From a checkpoint of a small mixture-of-experts model trained on Wikipedia.
Experts: 32 experts in each of 17 layers, 64 clamped SwiGLU neurons an expert.
Training: a variant of Muon for the experts, 4250 steps.
Below are experts of layer 3 (counted from 0) of a mixture-of-experts language model. Rows are named router (the router's row for the expert), gate (a neuron's input weights, with its number), up (a neuron's input weights, with its number), down (a neuron's output weights, with its number) and show model dimensions 0-255. Each number is 128 + 24 x the weight over its row's rms, rounded and kept within 0 to 255. Numbers have three digits each.
After each expert's rows: a language model's description of what the expert responds to; "gets" lists some tokens that make up at least twice as much of what it gets as of all text. This comes from a sample of Wikipedia text that the model never trained on. Tokens count by the router's weight.

# expert 14
router:089130164136139159131149156188087136114157135130164085114135137126127096120132108132121145125160081111162122126131141112119064085174121100153113145110135133132157150132157124118130133108115114119117121148139145140112118171118117134120144157095175146143139163131147133125122130119101168120114158111112150112146199140168076107117146142089149185114103114088143123118140135126122117119114163115113164177111115167167165123129159174162137140115131115137101096177154158145120157129120096129129139134152114111107071122100100111077124133146110142148147130159112143122124121153131125099114117142123132114127136159141143145155143132091113146147162143188174140098108125135113124179147106134182127153134131141155093174165129130123118116080071121151133119161110129092148123117115080
gate1:142119155097111094095111131165114148135115136128124176198143102117141137130160125171118168101079139132115172117132166113115100102134110131133121129094155110151117140160175111132131103159135142093103109139102142147152142125115134128148144104151142128091164119150113138155153117142112154105115149152136133058161148105137124166134102094128127116115104087131125114102154079116085119085102171143099138146101142104168134089087190134133116081099150154115130154098144149139135114121150110124142138140126162148149114082126129126118154130094118196163126133112127151149122134080171116112099165088154131124152117147140135102177152138103141123132118159133135116105145130136117165118103111121143141119113110131101098130094113096126147144123103122105128164112076157118154137152059115
up1:137135153134142130094091123129139153122173114146128160109146105092133157094130131127134132098122147130166141163130109137099147154152115121141108144147175092123172110100088107149112146122076115144108169137127122111102080127104166127123085147095151128139142108130142145119088130136135130152142105130134124124115094143150158120136151094118133151129086136147151130115178077140114141114129103172142111114126140165099121148110123151105135162073143167183070103095102110115116167175134146152095127144174129122123105117135124129156101133121134137142150104157101111145143127114133133135099099136130134106150119124092175109125098111089080131103142113152150078100140101110147120139124147139132110136102130100142135163128150146154141136178153104129078138089141096183192159188136167
down1:147112182124158108103141147137132132147137131169146149114197174139111175088128156125145136090142107115117147171118116137079128089136106141114136106128128134158113108141181119137144115135082173068161092101087122130112106108131116122110137170137136132127107114147114153121149155152140130168112136146133129112124106096113136217148086097104158092120152138116133116121127146120126133166133130144089127136099132109155142146169132152145117136099123177154142131136123125140156113144112111090142161125110113132093125130107155118129134199151128072110119088106122114143078154134127091119124105158110135118139134120099110127108135148101140093130164113097113098117124082146118149156132118097126140117145178097154153159143143108154149119119119074178116101106135153138132092136123170
Common nouns such as season, career, years, name, time, plus order in taxonomy lists like Sub'order', and f inside words.
gets: "f", "th", "ity", " time", ":", "ation"

# expert 16
router:149141107081149155112115144125153169142107123103128126096166145124162114120142124125141082087155169139117154099112136095097118094069124111108112111154102131132137096120135128121166153133145117126143116167188121123152142110125110149108134168120074161108142178097135105145144120154111110110080124135117106115148122162152174094134069109097094121159110125114097125177115117129113130144115120147160146171120100159127131121131097121097131125114131121125139147143112136102119126089079150128159144127127132126106137123093138121132146126084155150127164128158170135120090163134143112106124137125083113104110127100140146151082130088136204114173156110155140127123112106143116122113118156126128155139166135165113129095111065119154140161168124129129088149128135161110070088135141098
gate1:166180112108124140086122154157118120150175114127136145117188094134124081142107147119103107151119079105171171124109129163142170125143127155129107126170139124109103091137132153113113126128112154112132126184096140126120124111138135142111137105155151117108119134112095141113138115147156154116142137140111118109164126131120120147110127128116090132131106121128161082173148132142101164106142110087117108131106152168154118099146177114108122095131081148127138160133146132114079122122140097141115170129145102119160181063153129144146127140110161115126141083130137101156111127100132103116098172112130117139102124127164125156167158136166106098164131155167143141121186091135125120097095115118130142156148110189135098124133168170111092119142108127121166101122109149131112166088099094
up1:165116145129186133119167121112116131136128125109130114114178125125117081151148143159119129129137148124109126126095137139083126142205145141114091088119170076139123115098097128154132132141128178144107097150133132167129095131132171098158097168149125147123163139131128117113133106134143161095152138142083102123107131115140114147171117089144083106093104105145077130122116125127092113093158187076146104092128131103073101131120145153131158184148145154143117114107110116108139124142115113142128128153153091144079135162133141111147131122110119131155175140171119151135153096141147125118138157124092122071141134091158116131112124143123113109156115099153122106148152147088095100124090134121132120095106152111136105181111129130117116144185136127083129118136130095113135138129124171
down1:120144086109132121057099122183101161140115080138119118104141138130122094144146130105131118144142100150107109089121123149111093099145128137138113158137142105132096140156135114118122126146131160134127128146129121109143131125114128174121156190145132125117163119149098143055142131112138121164123115132153142123108126139118110166107102102107129072118167101133118132089133156143134111163131157150164118153130082189142125141116104153114160157135099143106160100127111161148103101122127163108180140165135109123085106097083140127128121130117137103152113127051126144131118094133125133120131088168120139113123155108139135149105164139085103102145107145176121116146130149093096080130113096204138141103160123164157113127095109144095134105125127099137130145142099125145095136169093140
Relative and demonstrative words that, which, who and this, opening parentheses, Mc-name pieces, and stray bytes in coordinates and infobox labels such as Born.
gets: " (", " that", " m", " which", "%", " who"

# expert 5
router:129146142192185142154124078151167099096119132138132142149138089119076151134129115124117131100126148148108153147125126143120172099132128115118137149150149135138160110104102183158147145149157164140134118129114128160138160132160092136121154103135145110133140088133093102155163134121122145105133141107088083156133133120133155161148148114115158139165144133094126116119140107109133093151116079123144145134156123125140178140132123145145114170099065127170140095156115079080124122125129126138103086096116165121112157127145121134103078121139170140156087120130116163137136117149103131113185126110112127166169116130120116134118129102114163142112098113155117143139132159103146116121172093095115127083124116167097176119195141109125130094125126085126096138096095165101107127132116115
gate1:118118148118113098137150144151082125145138085157119150112192089125136100122143128137074130167118121122150167135149140118157101099207090133088124114102140107121109102160100165181124142152158166088103100113105137119139132174123147142109144142112108159138136117077117110100115095131150126119142121108143112086179164144117131152114133149143126141120125083123120106084149161107161123100142124128127141104128108119118147104113183140110202092117099132151158078133140124100089151109161115136124137177177160118137155146100125132158135132133148151103128096078153150138143107116122132142122119143158136157118164148114138128157169074174114124151103140138152120113145139127103112127132137121128118096150101153147133145086150123146142095142144139139152122098135147123121082131097146
up1:125150151121129090133109121154147124164084152135093141138132134125117134118119148134080132120129138076136134166146137140140096157115108102113102136138170100132152081129138155105120087112119104122111155133149083144101106093076128138102101147121122154099158157116107108130159129113186092111139155120108133123114124114138149115152095116113141115101103126130119114125094127154100119115104119099157113140084155130148059110149133165142144119121155169155153164152129117122124149134132119123121153120108138114132108167119153096154180159122130108154138147161112167120178095125091182132129143139101107127150122097121093140145090152092095133068087134124105117123123103092086106092139154103136077103108131155095131101112109136097107102117175095109083145089109101116183131123159143
down1:129093115170129108125106137127145131094091145124104134129195124132143108106114084179082106101131113112125110128101121113118104146116141115101125162150114110147102098149153128061126131138124142125138107121149034109109113136115140186102165164101106121126114124137169089150105152141149145146090140129146138141103120154117110101124126144137106083131111106131086118085137139108111139125094132096110167150108131150135135118142083107140104087144132176116112113139123167174120105128132136135142129168102163120107135149105118130110131113097118102110129149141074126125094107087097110148144122112142147133124132125121121096109098131100121113142118149187093073094123159117140123112118086137128149109101083146134119142126110094149150154122118124132044108114165163125096125168133133
Capital letters and first syllables opening proper names and place names, often in table cells, such as H'ig'ashi, E'ston'ia, 'App'le.
gets: " B", " T", " P", " H", " C", " G"

# expert 8
router:108147111111134135126126129077110151122160147113133100104127128122136134106142156117127121148118137086125118108128120149114162108112131134137149063138107153194069128116124093093150167121137182137111157111154158137126103117125091144177046147135093099129104170120101149161189134147181136117146088161123122112129150141088080128136082135130139137144119108132116106159138132117138131170067114124134140147090132111132142147111144107124127158105166098142124143128140143119161187129128120152111116125118171140159115101114141119112129136140131100121157118113124151145120119168141140085130114112128129127162103148134127132152084169182114130102110139134156157123101116175095125175129112109116133157188139156125115137159163125153144139133170149110102108136109148132130132070100113
gate1:123138129143083082165151130123118114113147112145147128111151135156116143128128160126105140160101101153154135115136139102158160149126111154100117110111165156112093125122101148166153130126149160106132119115073168132175126179112122092122140155122109132117094159142112073152105173110108097151108166165142123113129169131103150141123128090111119164130126164162146124152142124187123114110138094142120140101108164112156165113145130113134125115097114175115156120119139168105156112128138117137092184145124115154121125106119182136119148153116136166113130158079069160110119102105121109113117160124116119118141133132130131121123141121164149085188123186136134104147153119108118115122124123109156173089109085170115088088093143115137119164132108111103107130101101181094123109134127106
up1:130141102109129124130166148143142145155138120142148152124167106137170117155123142123137109151115112120131095164119144159153115119145133134088118141118116113121119127097136175176099149133104113111121153136149129134150128138135137094148153203157106121106135155139138146112062126096137127119104137169139143154149176113130111104114141104115146155139133110123072110127128164096069111109115120107091115151085157123081123166114102129098131122167129167142109113116144089114120138130146126145122132155134159137108142145156116143127130124132139164133091040178172149155186120102084117155103114173133141122144136116140110080110217126120107105119104121127091105105136140083145112108136148142098149122105108126110124144112138145106114136139137155101113112138110082150088139136139075
down1:153152123098106137078115131125103177124138141152149095083117120101119123107132138147113168130122151129124144126134140122111111149188132142112101119155137103143089125119137099135114096098135187094123144088103112161175146146157145145135128116102163156098127137119124118141144108114140158111103125149113136155143147154133181128157123103069096146121160159138147094125102138132140116135123158155136097136131133149157096161134079157152129150069117177147097120157156120156118171112137178100102129133132160154098158181112123096070145189168122093097150120125157166146095142089114090122131117163108111097105097127110117173120095118132185114110100125135116145148102094123124140154138117105139121076152132125137118149117088141112156125119111146124138126126114119125088145125133110
Suffixes like -ian in Ital'ian' and Niger'ian', === heading markers, possessive apostrophes, and the last letters of acronyms such as N'HL' and US'A'.
gets: "===", "'", "ian", "ro", "ist", "}"

# expert 11
router:105135095171130092089143116120136138089137136143157157145131127138172145141127131092169136158125087128138099114097134118112166139143124116114121137130153145153141128151125138136107090105115144121129156112111087158172147162102095125170073123150145133123094093145104095134121147115139126138109072107100144186090109129111156139128115118110113111143174132161154097115135080097121144097126162108106153101157145112101144110156094103136099102150089101115163159083199113137123170170110152100134103096130115119121114135179119118122091136141119125153073109149123140094141121161111131143146135138154100115179167116119095128110126109186120106126136121126108188098156121135122142113123107151133132165147158097137162092166111140117105138113145095112127115114096099127112151153131116
gate1:106108123105110122105105165152122115129104107125126141111214132136139072107145108114131150156098114108113167115148132084128092098119178146147159160088136121087066139124151137119136081096160137100128152119091112115164107133121145115145113133150126165154130116139144122118147123144119122137098177110126101088080134116148141168102148131117117110181115132153171125130170084139141128091154143145101149150119125128139171104087108091088120169124116158129096117136129121137131126140098135114137144116157112173157127110127121153097160158089119147113139120112126104124120101104131130116103161173120094068090127100159110100147153125142157110147121144105123097098105069104172125102110138117127123155132132098126129158137136136120148145111121133093125166175160145147123125165108095
up1:123170122153138120150133121156120141111173126130141131131136100134145149143126135134131124138133118122148158135152135148106139174141104113106078120144139094126149120108102136166135166134066129155102105122121130130124121117133125149088125096164155129164102129113137105121113120123137146153160143144145144098124134104111088112111075127147116185144084095166152173093145109110124099134075104073104104086079148141101139100106071140111127112160184209089091131154130158138105131130151118143113089134169118141106162143156116087123109158121100106125101111188170136112160107099139104090115141147095091153126118105125138163109109139154118142102127107141148099134098159120118139102169092171138126114099102110122135177115110122132110115131130120091101145108125106145143153125141129
down1:136131097131138079151112146168133122112112104127142122124116107151169118128152110159134145135128120126153183149132182149086133109097127099099097112119084117106145149145119140129121103139080127156133091112133145123117137156142122143117112156138160088098117135100120157125119125171127115115107117125087087133112119129151129103093095151121112088118149070078098112135090092122123150083109154155125128121166125149139101115142132150109136188121157100100117139138123095119093157118077123113140125123131135134114145113091136117110121157104131063125138112087143126115124115152122129153129152144127146138108099125154140126071135093079146109075125123145112158145120119107136101112139123101169181120086090141128159148123063159042187120086124125127124119135156130116141112116121137
First syllables of names and words after a space, like Sh, Sp, Pr, Ben, plus -est endings and words such as one, both, any.
gets: " the", "est", " n", "im", "re", " Sh"

# expert 3
router:119104155119137109132138130155079106116117146102112151108159121158144152164081110108117161094182138148100096104063124154141136121124134096140125170134147117140112110102150145142154145188090132085109167144157131134128186112141111125101095121151132098113138111139148112158132121114123116114150124148093092122129126104146117146162151113136145130123121180059102145103126108131169166130133098098128129101141114122155114113130130126129100131148139112089101150139173146122101134102125121141187093146136138148097130118175140175138108115125177107122129120091126144120138123073125132100128130117136114170107127145131141124133143141163148099130129090125110163094125122105140144096152118095134135158118162125099151113132097124100154101149166059139131135160077138079146176177133107
gate1:121111131090131114161141122154090098166136134118116151117117095112138105090177121124124101146112073154128133140141123146114142130148150136100173140123119115162143150134112138136109119141173170076116145154111153131157101152138167146114141139095164133118134122137136131129131171122131164126085153114140084131165108137152128119135135095128141100111155121130151124136193111072139137143178089106131112093139137174149123113109163128126143134133136148129167131155114167098112120150124121131127136115114137149107129102138085059133151124102133165164182093139115086116141105112146140083123206097127151123108146127123129113137145064134156138141142163121085118096173122156113115084105122130144143103128085152131134121167129112118146141149128094159131181145151083132099096128097152
up1:143119136120171109098093152164138137172079149101110149113116126143130113127134098118112139155126171147153153166117106117157094124136113119106109118137159129107143097132095139171109113176099155115128136145166127118105132104086134162171136142144164072134176117157128129153089110129141132124129131146118132103105149135101113124149118148123115128096093105135143131073108109147125143142137111141196112162152144119132126143113098094115151138117126148132092142169125090106114140118169107129136157163148120126108139092098118104154134137132117129143123123134133162103145183099087154081109149110151128092153144146135170195120083087125069095062125149164119129113177167130115109122109098140136137153154120136122124135069172123093118139133174142130129101124116149115126154106139147
down1:134114127094129122133068112142104130153115166112118179134132154137122137107171147153130128130134098099151136149108109135132114102127166137150112124136130116117106126132132134143063129120122145121169104075141143088084109117120144125119106128140123130137143100153157116106091145106181142146111115132143152149131107167102114142118133096116157131104150136173102153098098143149119117117131143112131132130122141094116145159160133061103101172093134124126090097149099151134110096114122111122141149108082136112091125159122125127122116090130049075143126113117110107114147119116150144111164133144143138150151170096125128158148165130116101160118060152160115141135117123143126134168130070146115166136123093112125168172069127125129141134085112085137158120135148188158083095127101133
Single capital letters opening proper nouns or words, often after parentheses or dashes, such as F(rom), G(hosts), K(rishna), R(öber).
gets: " F", " M", " R", "R", " N", "C"